{"d_model": 320, "n_experts": 256, "d_expert": 96, "normalize_top_k": true, "routed_scale": 2.83, "balance_loss": 0.00216, "router_noise": 0.3, "init_std_router": 0.00971, "vocab_size": 2148, "norm_eps": 1e-06, "tie_embeddings": false, "beta1": 0.95, "beta2": 0.98, "train_tokens": 1464000000, "steps": 11278}
Below are experts of layer 6 (counted from 0) of a mixture-of-experts language model. Rows are named router (the router's row for the expert), gate (a neuron's input weights, with its number), up (a neuron's input weights, with its number) and show model dimensions 128-191. Each number is 500 + 25 x the weight over its row's rms, rounded and kept within 0 to 999. Numbers have three digits each.
Before each expert's rows: a language model's description of what the expert responds to. This comes from a sample of Wikipedia text that the model never trained on.

# expert 59
It responds to: Past-tense and -ing verb endings or whole verbs in life narratives, such as mov-ed to, took, began, perform-ing.
router:498495520530525526484496482501471501481489489502512525512500454463532448465474443453509565534506499524517484489499547517504516533514510523488494500493452539489478478496488515523524548537492477
gate0:508498489475516464466476497474480539543551481481544492500523497462514515475529483508461490504511467431486496474502498518537506455521496510515486471543506503496489556535504488525530536501500482
up0:505540479494493473514469456461530478472462468546476536515502513509477481491519498488507483524471503512546469512514513508474497482498481500521519483492500552554488505546537509487493495493499533
gate1:462530502516566502487505516501502490530465499505483475533494523487506512491516498466529495538518510497477504456532488467502519473476520502493507527529490492507505480510489483491543468511539470
up1:493502491524544450498512466491533508520499486465473482561497489491507491485476547493538446526542475467504463506509422465496511444520522510494503492494502508522505491506473497483495502509475504
gate2:496514505513501486510498554510504524474508515538505488525526484487448512522519520543522513497458502496482490485471508504490519508553526479481463511491543505468500511480551458508473514493467516
up2:521477479482460510514470488509473516489517518476521494530477490538491491517458477505530505517481547487486479481518526484476530497498486513536435516477496517492530494477507515518499521521507438
gate3:508504503503545539478504498479490498441525523525511513493520457516534461489460454478496483480541500522490500493480532494450524478515506494457499471544461552490483491505486485510518553458489498
up3:532494509516487514476486493488528479498567503483471504487515472481487529469505449511511518473485496562494522561524493510466532477486514486447510495465505492492509515547470506488508477531545525
gate4:504491487547524538524450506461482528469516476512498549502523512439465459487488451491533522478503503487514496523523492507514492495511534504504462453532480470469501512524545530492527500477464484
up4:515501476496525513538459539428496519510463502512503480487562484484526486480486496497499527493490465507499485529479527487488529537544492522556514513486534472492499449527519504553521503475492487
gate5:473469496540522523492517540474483504507446510468487508519504509493476529494529485474487460505465504492521497487529452505495505541522486480507476508483515525487523504479496530511529484518513504
up5:484510533524453492539457448505506511476495479475468474459514528494513541496499487503516506559511524530494454513504499490511544514494511518448490465494521489507487534515487495528503493430503491
gate6:530512475498521517498496499503487480477497513518494565470501543503518493491482506500507504516506484509501517509587526528539499485495472455483501469534457511514507517521470486523499480480502504
up6:470513501483476495486470448561500540508491488513506484496494458475492492535526504441539496511522520487522471494530523502509537514539494515496509500497497507544460536499481498459517451484484504
gate7:488475505495498519482467507544510499516487502498510501452514518471510498459460496511472575490515525511547522526483533508494527518521497497478494495431482505503503511504454497494502519537510513
up7:462476468496500536479497518526528527484460547502454473505580485523471510497503473493487493502510482471490533509478471498564507504501466496504527513560499485483497532501482517492511505529499477
gate8:509506504516504502459453481514474443479494491485509473495529486515492480484448493503482512466515515526464545513513510469494541490523492475487478508516498518496513513510496537527492493508474502
up8:480468491449530501473449491517502482523519459494489490450482498490457514544525484483473467486541466497502502491547471501518495487503534542475531488442515480511479506492496503479503486470516473
gate9:498513527507479515506481445508498485489537494495540495531508488506480482443488537484521488484489495492528488501522503503545521488476527468449479437508462527502475450519468480481534498476503528
up9:512523501532450503491460468494491483531491546506444509491562485503462492553490462491527519469502482464509500479484510474471477507496495468522536479518477531519461494531527464547496490527511500
gate10:462509492469483505526530475523491489494472524499539516515531462476498521460474549541522497517496514513524481504513510495499542542509502498517516557475489494454474456525475481511475547526501513
up10:514511474466466468463497477468433497459502472519502508502500467527469522507489494447475524518507509450517498517514542493528492537469511509498518528502521476476499501528501506507499514510505482
gate11:485499472565514516496505524463518507463508488481520504501492517479472509477530477484490471519495465507491508486567523503509486472528506503488495503507436524523474494473487502491514559502544515
up11:507531543516516554508467520487473557506543517528448512471518467559450511489506493540518576525518450498521470516499512453509536515507486464455484499518492517505516526535484487493493502520485498
gate12:515534543477471524526508514521505519508504475510548468534496478488528500515487520529489501566466554515518471515510493523522529503492479527480504493515546518484515542494490508530489524493484500
up12:481477531468516520525500494533505484483515455560521474515444472487524507506491478479476482471553528493510467548516526514466511506486531517486511498474508526487493530519488492498515508481476498
gate13:472513494467522551482518515507500446472505503477454514474491481513486491516512498476492521507491512479537483512474471563516508484471554506519530463494512506539457527496495464519528490523509500
up13:470464505566540524496516456511476485511504480526455519533544482520484510488554496520519465472501518489526486510472504498527506527494537491527503495537510544499497481548533507529515503489475467
gate14:483480526462493461470508479555562492539515526468513522496475518503503484480516485502477537534471510460506473473481536517457515499509505546508508421521463447501529481492501506503479476562489457
up14:484547456513553499486499535501529477518506522508551492489490517491490519554509545498502531524530520521516490474515516520529480548457506510520536548538509495500490524487499492514442515512527514
gate15:503525483504465519477496449501505532481488499576519510493500513481506527500500415508495493512519453527499500538502529486509509455545515493476536467507509515529456503446524552494519509488499454
up15:467511487501537510456570510506505485476499540499494560485458530498507508515535505525496492463484501446503514470517479491516527477503557522502492501505534475523479530512499493496506511473520472
gate16:475497450521509500480456524543519545512499520516478490521517526530485535516484563471482508530495486495472487488500491502516502497482467516530430488476465487489489512484477516476536486460481446
up16:483520483527536512506499506460549479442527523488567534516478504534516476475551530531520517457503490533517492525494506486476501492506512522538490511499507516520484497478507528501494543448463493
gate17:491480511495491478519498537464538505495498468526550468475529472473501479546484496499494507544547475503456490511484501518507511546502523495527471506505461512488441483498469501513487559490481528
up17:495482504490490532474507529545515486470498522482522494474527478509448537500449504433533484523468502499501505469520499517467498464514468496552481517504460531516491517501523476485484478471519462
gate18:516486502479476553501502476486506490470524460499512493453488498519543519482471453534540489513533502516554541523464533471466501464493557486485516417506494518489492489488491531529492524524477487
up18:493483482503482430502501484469479470470539496544511499490497456553536490490519489444515554514502486541523455511496557526482476463460487502504513467478485509518514479479496514499502489478466495
gate19:496530482536486515533492487519465496458508487494476495472517471513542459496452504509513479533520458491518522516474513516501544533486482503513480471516477498506480488503517502539472547519542396
up19:495495478481513491473546513462509543540537465500500498515518493494461538537466492481452508496462461534500467497538538464484501498496505513516445529468492526515514466534509483515510466500534516
gate20:492502521494529501538510484550529521498520492527523475464516502461483493490514505545490494469520481502478496505489517528512527483530526464538520513504555554506488480541532492552486528501439501
up20:498503519513543515513471481470511512491475489438472552482493541488484503472492480498498490521501520552476481499513524487492482533521553555508513513499530469497526491543488484516498513520501486
gate21:528508515470522485482549534511490489479532496502480484476472498473491491531483472563513489499491509482502494485517518475526486454497562461487521464485548510485459533461493525471496488506499482
up21:505513472490481516570528551554486495501526594500516520527500547487472506467514494508505495470506466466472494514451531485518553511436499530455503510512503492492547513519491487520465511473527487
gate22:455520564522495520528496405463486477452566478504505514527484469501474523477501527504493534527506505465531507504515526500505466462511490504464494520473493482495471473510537480491548440486507471
up22:486461535480485486541519552462505483512521485505483483514504513473523422484514471500505474475478498468475514549534478490492555538498498520485513462465507521485471499479476571522531492542524492
gate23:488520495471467508493465533496464515455516529479503458471539529492497517489491506510475512557505487525538484509529495481544487512495506507486500498494478501456472465490521462513490570479502535
up23:531483513472474468503500464545494493518510509513556495499501500523507515512513519524458507496477502517528484517532491570497517535471467557536543511508531501495523466499494511476504489537499494
gate24:468484508494520475530512462504473532484484490450551475541494477490519523512477486479517529468484536446500474481512504473504492489485473509524495478463516501470461491564457534479484543474511440
up24:515519532503507510521504504508480521534515502507472499507492518485502529548469517520552503534493500530505527481546543482528518515468441487524518506502443511506573504500531487472518528527480474
gate25:502519466503472472485478467524516463550488496473471520486478502506511479507499503525523456530467528500523518508489485512486511498472526480522509505533518522522533482474512501496457498521456468
up25:506507543507476519494472481527480466479532485517496539538488477514522521514484500492488536525493522484532491520475562505500491497508493517493545460510509495502476496494527484481509530464465468
gate26:494525506533483515520523489521492513481506538508500498474489479522498503515452524516552493543516507498509522505541469518562503477532522494471521502485495445496505483464494499475507489535487526
up26:488516515522479459496506539457520515514531511490515507496474556536474507511447486488468476489516511483492489521461483517555494472528466465511488468491519485506544515492508487502488497542519511
gate27:508551511506487511447454509487526487489531518540501500493523485519530484502544482474489501503529496480510494536519536518515540517509510485478517469519527533503518495501564492531503480478512473
up27:581498559476505509501499489523499509464482498544498496499476518484495526488488528496486536470466498508508488498523460524495480467548538510485470545476484455534503546498513524456498524535531523
gate28:506482566471496540497480492528465517481511478527526535537514541503510528506465473471458513504472515456523533480547489515469508511504486484498500519514497482535482543470557522502522533460473458
up28:522518507497520481531477491483457519490494529523464490554517473475479485511505553512482486470497491489469505500492490500463518509493506448484500478540506530460506512461467482468497497498503544
gate29:475516476497516534497531458486488531432523466515497526496486551549439521532511484495532514475523497467457532494508519480526535512464530482497510530465508488529499539498490498531506482545494493
up29:507502509443503516517485475472505492500489552520503509509517503498475512488496493481547543481530500517478482509485509463519465494490498470497477525491464511493465481548462538555475497491440472
gate30:470475519499503518489500458503505506463544435534534500485498508508497480485452452487515503494510508507554534512440566511510484558501469518531522482489488486471523512488483485501479532482523485
up30:460486483544482436500532467530505514448499516460489506512542510542506471527457509491478458517476491507506506524476512509502511521506515499453516484493492513543536507506507521494502517484471504
gate31:547486512537542518511519499522488525494488474527516482508498508482493498513505491488482453501503523520503564521535510513504492497481507452485519504530512496471520550545492510497488481513471531
up31:543450523483484518542502520490475499513482494483505512492486494484505485512479479496514512476524494502516533467481488498505485486501500509473510514491470501476490471464512481529513529505517463
gate32:490527538506459549499516470508514431521476524519476484501472509503456512469476480504497530486505522520528461483520503481467524477477505465483503485444509532491511486486495525516441518498489487
up32:485521497476511487492518461506499467531551476480478454534497493507475527476479506489529478449535492522485502528514512503455514464452529460516507525482484500459514466516505459478525517471540478
gate33:424506469506463502506507488475508514534481475508475508491471498521508509462542452524492501485524467495522515511513519475497495459505547480490458531531473523507496479467509526497526515505517503
up33:458487499489498477497491504544545487460504509480511518480514489494475499527507483518477538477507522508513444487503571507506525493495513490502472509465516492474459489459506510486499514487516496
gate34:491538480514488497461528479475503480537494492511526495472473511508547518512511504514495523492497501535503492490532525510493506513514484507527507522527507492465453454491425508493491489478489499
up34:497498450499486550509506490516476466499488486453462487510495527489496497504523450531510493418495503529514470488462455431490483518505540507504502517489509501545488538523501509511519512541511524
gate35:519493477475491467474542486541504533493537525502542482529524517524489521516498477447496519517515543454495469494478507479468496528497470487523459468506449503497540502488423541471483507504511481
up35:467503500475504493504451498479524482494527515504460484461506497466502510498495478474494519512468487505479488499548509512525487513506489510495523546478555493478499530472563487522532491481514464
gate36:511502491463521525498457503530515521509500435480519430486450510513505466492520431526513514513511481544483510502483570528488492475509510487483504494507491506524496489469493501482475487494462528
up36:481519513467478501497482502487491511476567472506501534505473494460498507496493499551459477518467486500515565515531506521489508443518528475509465523511496461478493510493461490505498489453482500
gate37:484486503478500516528507482497480491518517506504523505506508449513498498496446527451514588502521480497502554482487497510503474528467503512493467529488528546529476504502461547469538496505520478
up37:523469475459501561497505550517531478518542525499540493512532499548486527529514489489506510520454446469515503454502495497527481513528475546552498534503501522509495475469550481509477473487514511
gate38:509468493515494479495439498533482486497519541510524544507528501513535491488486517511521443484501463510535515523473458482488491479434505479527501476501470559518511475506446514525476524501514516
up38:527495467542535489501478525475465539507483519519489509495505512509496531521503511497524533488508494514450492487501500497516481452564535539501503506458476504479495484465505479529539483506494471
gate39:533522544502493464508486503465484478508499507525482496481483510495481478427440491495499525446524535477520530511478467526479561526560515494479462465524495480498503520462523543525468503500466520
up39:492484539501446525455523511531528522479508530503515451497494493527452472501481460490490472490488467462526485486492507496499487525494502531461508516494512507476524462522474475477470494509537510
gate40:470512518485495485513482491499478495494521512516518489531535467484478516529518486500535487574518505512472473495533502487469509465459507532522544503453431476489460545500502467503537489528493524
up40:516485500450503504538526502498510505541519478486538530494474563473469407541507529496464463487504496463478515478503507526493494488486515495489475500495506473535494445451535483479493506475510485
gate41:524520514477540495497505520459504480494513516487530488519470466481500498486500482530504517533461519522518473502524534536477509505557476534512492490537502469514513487524460516513497477587507511
up41:507512492491538501491472513471529486488543520510494523483509508509504454474529498559527496502531473464521507516496560486521506469546475508522502505485455466518471509523535522498460491503488485
gate42:485510504464484507486528557521457467524528513484526499482464471503510474498562468503517526483491510484509527495472538478496527508495522514496505473516505461498504510469504524506502500532535502
up42:511492515474508530496497504496543483506520514503448464513496509498477541425488504486436486488489471481490481513515495516536529506502515486490471475515451471469497504508531495488497531520512544
gate43:517477463497497550508525470498536520487521467559535502473519471510488472507459512549468489485534513463495515481481566523474500513500486485487471550519477499539544446499518494513473488496468506
up43:526476515495515482488481488490518528493535490490458460521465493528546496495510480419504519518506471515486490482516489504518487523504487489493517466431479525484480522533464488494485473540541516
gate44:473460514468489504524531530451478492481530490470492535517506485503503498530529453508511490496538521474455535510493512490512510511498494500501509478505492508507466532473519512499556500514499519
up44:503487509553492475517503473503508485486498538500476525505517503523474516495460525476588459482423473545509508508489491500488473496492499473521514496501450516474492495482488495517485474528490481
gate45:481484499491493473458500451535536512527518541509499472512518496498508535509506486504444513515517509501499501471516500489488504483518498502515541524507479494512504481536465498471486547466532532
up45:527482535556514531487473486520486510548499521471517473508510455534487473503475503514488503505522484515513490547555517490461549468467489467515495505466492503449559510508508498469554456553497513
gate46:500458486499472510514501485497486482437496468456494492479516513499507495456500465495513547481539502505503529537490532469521527514542548519454474477490496446491514481491484520545545498464493510
up46:537510515506519471463502518461489492516486527467508439481482494518529518523547500469511548523486488491516525503514496510511521522481532512498517487478489504497508504485535538478502486452531449
gate47:495541496506485489496526523482557477433487462508553479471463456457540527539492491509493476555469517473480495517475512536509530476498496504497563474506501477528494483465489459503513441506514514
up47:474475477486491529514494523487521440501477419505534458464506555462508502516439498491492424488490486522495488517501499552508514429507508561534512508505504484517520483489529478489486429522504497
gate48:518497515492477510493524527471501517499470460521513508514460477571451511516529513477496495490540486508488483490498495498506529522525426499510526512482515514510489488464566488477503474493498504
up48:467524485517524484502556491531537517503493491429487476497492490515530470458543497579508496486514504476485471497452434505469488497506556483508487472507508523515455512505460523519497540496527491
gate49:482508461502501510514527481493518522472518499498470511527518504507489485512496501500487525543472460470466509504535536523472463501491490494500544464485507543520500467490459559508464502500504518
up49:502517489515518488504524545538498509520510512531506538531464501497490531505571477483453481484509513445453503503508488486493511540512469500544529484478472504507510498523494487492501514492489490
gate50:523494512486505529483532467481476474477478519508503455528484468501473487510499521513503533516446536485503471491549547486513484467525450518473492510538492538517506539504495503482514503447470519
up50:479463524490509476513505514517474503532489486503537455514555520499487492478443464529431475505515497492496510500491491502481525543496506478533498508547526547471482463485479500513489499485526554
gate51:506485458437478502460470547493502506474503486491497501511537496480505495478462463505482515415487493485567470509483513436520489504483502523514503555500505526496536516526449504484512520502554514
up51:502480514513489469464511563547506469502482429544510494519479480461511504470434531499451495470527506548487495514497502514500487507488486472487521483512520486478511493507498454507500470536484485
gate52:478558482513443478468517466476474497488482512489514475533503477514466497504470499478494490501532470495493453532494520536512503443482478455483544519508453510482502515468483496512527482481525533
up52:488518471483521486468504535503533510478505489474505534492490568487514494488487543472487464497449532491502502517461450529518469508447507510480480488516486519514495478473475469479513521517477497
gate53:471517484508461474490489494438502514499521493534511486518491470498522498554477472506510506509464471518506500481489476495443499483512471503541460506492489525499522461483500499504481478518510486
up53:469487517517487508475471524505499496510578500500484491530450499550521537492461501503501500457521497512507523510460516505471528459473508476452498493536470546487512506465522509546494524555454496
gate54:451515488467480453489525483460566510510522488505530490474496486505494516490519512560489515502513465490536462511466487482512483499444498516519500525485466525508527487514489538501460461523511490
up54:538461523525475555517479488524504520494507463522509512510499524495495479446506498540467469446468525530473467512479505513466543498502510523464466513523500518486497498509618523520435523495450535
gate55:511517511529571519501480482512475503533521501500519519467472445483520464509498519497522530534488484494487540486557511466504499506493462451494492484476512480512505487466478507490526533528483509
up55:503490476508524509476520532552510527501539498481494475507493510488498493487507492555497489509479489515520519473489517510495482414530460487468524458498493455492501448487479505487522524523471464
gate56:502543491472492499468491484468517500503519429515518492516541485496492485491462503517497506514549492475542481566445519494512506495476502520468520516532496523478527465547518482484477508494479508
up56:499516514504440512518517509465515521574516516483540512478529466487470477503524459481522504488510504494482457488504524495524531448507502500518482511487539526499493478490499497487484476442522524
gate57:488517475530526483506425480538532486534567520503519528487488462497504515483490542495526491473524517548513458494500482484475541523485534471480510490473510465494495484482495459511491483501481520
up57:526499517516507499529505519483482483486507473530505508516482516515519505502496495513513502516508528526499520525506522570534478513479515516490492464489476521469513486514484498480482542500452492
gate58:484469540504495475534491515505423514524501474496471512452495504514491482430490452509485457500473491484523521501518502485478520462530523514478471486445550519455525490509508524541539528483516489
up58:532464537528493458482503469544472466461517493487542527465483486527466478534510514489515516484495492513501457494554488540498484482489488522460521489498519508507501506462481460505507499554498505
gate59:508515467481507546481494534455461507462445539473485497492486509507498501539479486493509498485491499508521512511505479510505482517521499502505504500480536503498552488500513550514517478541481477
up59:521520500489488514500527464512512539480505484504512513519478540501567483513528456512549452508535442486493524467479529505503486480496548486486523523513483505492508504508485483455500502508502504
gate60:485515531507478472535486500456513506461499500519526551516471472508474438466486525463512461479514497499498486490502475503525521516494477512496446525569545479516514522456514518543470527510507470
up60:468489458526501517522463487489482513506507474508508479492504521439500517507505478499494539487485483513482470529515489536506506480533515470490506494490491504486511486447498492485506551475435468
gate61:515460498552450502555485516475533480467483543525493521514521459459506472523491503492465476550460481503480477497508524537485465546487487474521487511531529498528495488514453510466504509528495484
up61:534467509502498513485471529500479510489522507468511499499514462486473524472500541495525512528501475509493508502506499492520559493509496548499466510481483490478508546489526481534444514498516508
gate62:507468498473494511493504465511499522450536466497531481470505458478536471507532494491480512490516490500541477500501496494489504493528507496523504513495516535503503464529487489506507494483475465
up62:521511468487509513515511503538492497511518515493514480506503514498483519498526524501504466524506486475480492499513477494509507468499521509498515465496440521536513460513530495487490476501480507
gate63:505532486504565460448486451486467450500483517519480517557454475471484481523530492505523478525515492510544472515510499510536548468490468507516500490486461492528503518496520464522488506515494541
up63:525506517483514450502496501524465489457483522492492502528505500537517511492517419514493519509522503498481485533474501511488514486492508503484515504509513480530537494482487473506510486498485505
gate64:484500503475531487509497525495485465511524488468461510415489517485516478507498479479518516514509494569508527498505484500457506505489547492515490461528503484475450524463512537490495491514479487
up64:464530517499459493454503481481476538505520515506496491456543478515541505556494495489496478544467472535510500448505479478504422516519449469529482479553449498500524491517515464481534450509530473
gate65:485536487456482494512488490531480530508489468520533513516534511498477483504495502506446446488509483502524524466491499578488513522503483498537561510468528553535509502522525491533475536505487486
up65:501545496518535496469507471486456500501498517452494482494476520502484469525490484497495500501520531487499483500497499487528500487532503506493497521442490469523502513552484531507490462535502472
gate66:541460539488491523465453488518494462494533504506525520551492509481493498501475452543489499499490527500505492527512524493484473504550520521487509490502487515516474516502525502499487505512472519
up66:487501432499530484484526499513516483514529466511487479533466512549541509499500484526466520476526477510507502492517509484519534487441507501491478518540521494474466530483457493517476539533486531
gate67:520460518499500474481506496526498479499494513523504500576474473486520492506462508484490497470483568499477511505494493468499532503504470492510518474518482506521485527477474496518493489482491460
up67:481528539485536490524565488497464539476508476578516504566526478527475545498460510493530497510476446504490505478505474525502536474500522505485476459469523489500486533473529525490472504462516474
gate68:475524511522525508475494475512482480484508454433462513461517508478504508508522513478483533488510490542482460534508488482502493498487493482528484482477468498503487492548476515483484487488509484
up68:532455516482456493495453504483507541508552493538524536475484488470459502464462455510533505508503529465499507521515521517500515488469520490507560487478477509501511479475515490506513510515493551
gate69:478491491528513512458436494474507504548496498481476483508512495444491514446523476500518482500466492583496540477502489503481496505516557507508476493525507502482498511532479487532534511528539469
up69:519479544481499469504500503480503511519493507471525538482499495444504524517528531531508476513492535522500468505507542496498500497485511526490523493518507538505510476473501461492526496462524496
gate70:533538492534525479507496524504498497534466528498493501533518487493490502499515491493489520442526480463467485518523527501489508512473520519517509483530514502527510519535494560441467465514549476
up70:509500500561487466477500495468514490519505469508505498502497492477487488519486490533464536480485496490530466505504466488527483443486520480527496499533472489533466513525459522456498515554488494
gate71:465491510470521480498496511490457508466513507513495485526459532503525470505481487473526493468484546499467496460542485542496504481522539486500480498519501483503500502524511472491532499508520466
up71:529475499499491497534502527493544474545517501509484555469489491489489514522487485467491470451515481491502513524480478498477499533456522534539512506455496480503505530530482502497478493520550513
gate72:534524477499545513531464458515469520472559521481514541453492496513541500498475506502496535523526489484474504496470503513511536545501470524550473497491507487501491518479457488461473500537513481
up72:502500446490507484495536500502498543475478490494483569496564541512538529506489498527518509496498479502476509509487497483517487467512471550516496505510482507517499498532442524475490508516535499
gate73:500510550492489513516504487492457464475469490483481489513455493490483500484516508504529506516509492491513504477520471497477474529513523512488492480550489501539508478476498498495506480533518533
up73:514487481504491471479513501524541489461490527501514524470470514520511499485454499495490509481477509520529511516498465515490491455489495477493485499520502547495505468486518528489523500471499486
gate74:507486496509465519516441463518510472504553507471507527467515502510478546520513529508521489517526504466534546509480534528490493499458516449564509505484523512512514512549498492509517475495507528
up74:478496502494489479493501451508515488503516469520520482486523481488490465528517515445490486481549525481462487509484512496501474514482476533536502490524514526463508560489511462541511503474492549
gate75:504450486435504517506446512486535513501496526522519559489427513532462529462472521500492523540500520472504505469491494501491525542486475471523483477519478502472468493506510514486522493525536489
up75:482493486453524482532489544505516440507491481486544491468498483494515506500502471511481530470549500506502504524479506508465512518479505486511512504487472478482490500520525490521498518512457504
gate76:531562516456499538493518554496471447505459511509527452553469487465491492495469496514506519493519504492514515522467445527522518490484499543490507496477489492526480459442483480544534500552515513
up76:492497523484518484469505462515511520489518493464525506528514521487516550457555494507477493488513525507481462486498520493508510464480562502527483555466477522477480506521493524490489504498480422
gate77:516494496521482500497492488495527505494537458505477510541481481473488483508482521486514558491497483474458503502466436461539513520468500471473514488486518501541550504473508490482479463440484490
up77:511507505444495527501529477529505503535491503461497478495497489487467490543461464473466461466503469523514532468502504494496466482531494516518553482485493475515535485531520516452523556491539498
gate78:489512533461495469447512456474520534492491482481480517495500535537535526495483495464521523506511501516514528458460521492505486489497521513534506512459503498522501528509535516505503524477502505
up78:451439497495529478496491487487472503534580479492488477508524487517527520481505522520513525491522495512516494529533497480493550500512489503516498488493485483457514496532472544478486526503477457
gate79:517526488491496474490513485506507484506468486477516495509521560466500544483525473469482510525486553542490452471490466532468546500492524499510493474514465472528486467531477514476514496498479508
up79:530498553506529489477469539502479510517518485464499502506496487474515491539518522516497523514553501423480488482497510493501514474521525491481490486491499521532503501498524505510514489486495505
gate80:492511496480478466528477456491491457488483499489482464519490454473489515480524531506464475503475486525488476513483536480470480481470489533516468506505469482502513456495502552464534557507548467
up80:527528511485464477540522512548455442478511507496524502532530501439513539525494532491462480491469478510519511530530520538503529515509507501489496522519544528512465479458474499460494509487478513
gate81:504465511559490476531456544501531496517483502472526494472460485530475487519531481454523483513486500516501502529486498452551530503526503513501542516530516507509500505526485464554489536477482509
up81:469485478449503491497508478489512492470499451459490514453531530509520499492470500544493525492519510509501518502482468546488493490506483493524495517500484476534519406469477504465528505560524501
gate82:465529506499574524478494493512528457498514483501494495452486490506469499520488500486524529518540514509532504496553484497496514494499495471493471515529506515546491500479463483521517519538487503
up82:473484459495511501468445497471490555545486441495512517500509505509482552506532480478527502550521496511485500519524513491504483498445490537540470517496468528514498464453499497485506517501527509
gate83:486478484534473489495485502461540514487477479471484522457526484498517504519491524551492496485543523510462518470476509500520521515509479519500473471508498458482488522500481509524510497535503483
up83:517473509510517546538520459487492478481506534519454493486467543456523484526461505507491476525502499499486521492473504531523505500543500548543521471544490487522546492522511490552510524514532495
gate84:462548518488454492456518454510493455463480498504498535482498492464508517504491472515468485509508473471552508492480514520468505493435526497512487504478473515505513491476531520530479541504520523
up84:501538464542502505492490522500478521516496519498482506523468508494505466489499488513462530500481530514481510494558499505512468456532537484495526481474533497552519511518490531483479478498474510
gate85:520482478507570478499545445503471523492502483538497499530482497453495520478476554484435487522509533480496489503514486493513511453497513533504470533505532465514471475493486523480515442516491490
up85:503483520491457448503503466514510539463510514512469550496529479523521518535478498529487438532472536491470533507517510524466496451481496509510507532487491484461484452548523503538515489475514459
gate86:455461453547525505487485470520541441499534478508494524485464495509504508551504486483514490491498514521527499504535477476506494453503479506520507530475533480532491523502436498503493465486460492
up86:473502505479445442454500454474463511493464520506499490479501531482504503518485504476485499502521497474518499473535504525501549532502448509490481527536485527475502497513481486504476475470544494
gate87:520510502490537505555524483567506489498513513491524447496508501486540565486517482506504517540507515504477528501449498517492503413531514485538499545520509493536503500541494496472506532542505495
up87:460482488500494466516466468550485510514483554513471459509508476490500535461491488547511522538524523499536521488515529501490518496502508518498522537520515497521518517468490490560492496511487520
gate88:478496477524521516555543519487506499475480540514530475496461534489496489497522517521526503492468510503452505502464461496460516513505499506475501547514524532520504519523509510478454535474471512
up88:507533481543483515509490454505519476543471496495505493527498518501513480475508469489462489539503526568495505484521468495515484494534492519540483495542474490502504481491516492517500473539523508
gate89:497501480480488472491500484522511496457500523507544504496530475469523490498495478486474491532497469533492507494452491474546526513491513418461499525504499506494497455503487498511489541497507501
up89:518458513512457546491469499509475510501465513495530522531537513519510523495530543505476520496510518497504479494520471451464503451527475454467457533514463515452540546500476497516544439508505482
gate90:472527511492488492481562466475515471459437529492516521564486495485505490482538469484522546501507472496553495484508525533527511529505509504457491531506492472495517453471574467492532498522445481
up90:479506499524500492504560514493517499463435471516478510525560517497491510496522470528504504512518493516501498514493530550517488491525481505493511492517539491510485438488511512535502502479456499
gate91:481493483562486512500497438505517537529484436487527528506521525472481456519529522502448567557510505531493509485537512508537472498530512479493517520517487487504539486488462475488567519499495519
up91:480533496493505533513529531502481498476500501475546515515493470508490506481497443512472515489475498461507493496451510492472491458534512503488515486511531518494487504493497534527528496472523505
gate92:470511430467533514495492523545518512484492494476529540465489448483526497508460499491469499490516501480504516463479501464493498499513490513498493511478525506472478474518554480482557496477506478
up92:473493523509487497491531452482501528543515483496525539488528495540480496528523478496503477535499463508467497496513476472524478478511499520531526470498498480486480525501479518501441515503503475
gate93:448500532494549489535464502540474507506527492476505491501501506535486507500531467514517460505482515502507456505521511489539541534508490494532531507490487514464508504515531505507506513512449491
up93:518516530491533518482509490521513502512538504493505493470473519464515494479504515478511514515504522462485496476533484463508478509497478521491516532481464468530518487505491523515501490537468487
gate94:509465517421449518490524459475505489512479486545489509508497539495497500467502536496495489519449527458519560495534484481512494505504458483482483497490505502495488482510524465525518467522498489
up94:506487494549514526495498509466508520496492510517493494535460408476524506509506518461493517475485535543506502510501456538492486500528498471522467521519523533472517519473505461539490479535502527
gate95:523484537490483496506501518512493449482519529469517519474512530523517514521464471534453542548533507488533476513520519538488534510488503515529488502528507512531530509477503521523518525523492517
up95:472514513497503500470467496496496478517488529527550481536482498474446534499490473568461515531510495504497484509535528526483539483453516510500476511468527492497525458479494521535500537504536487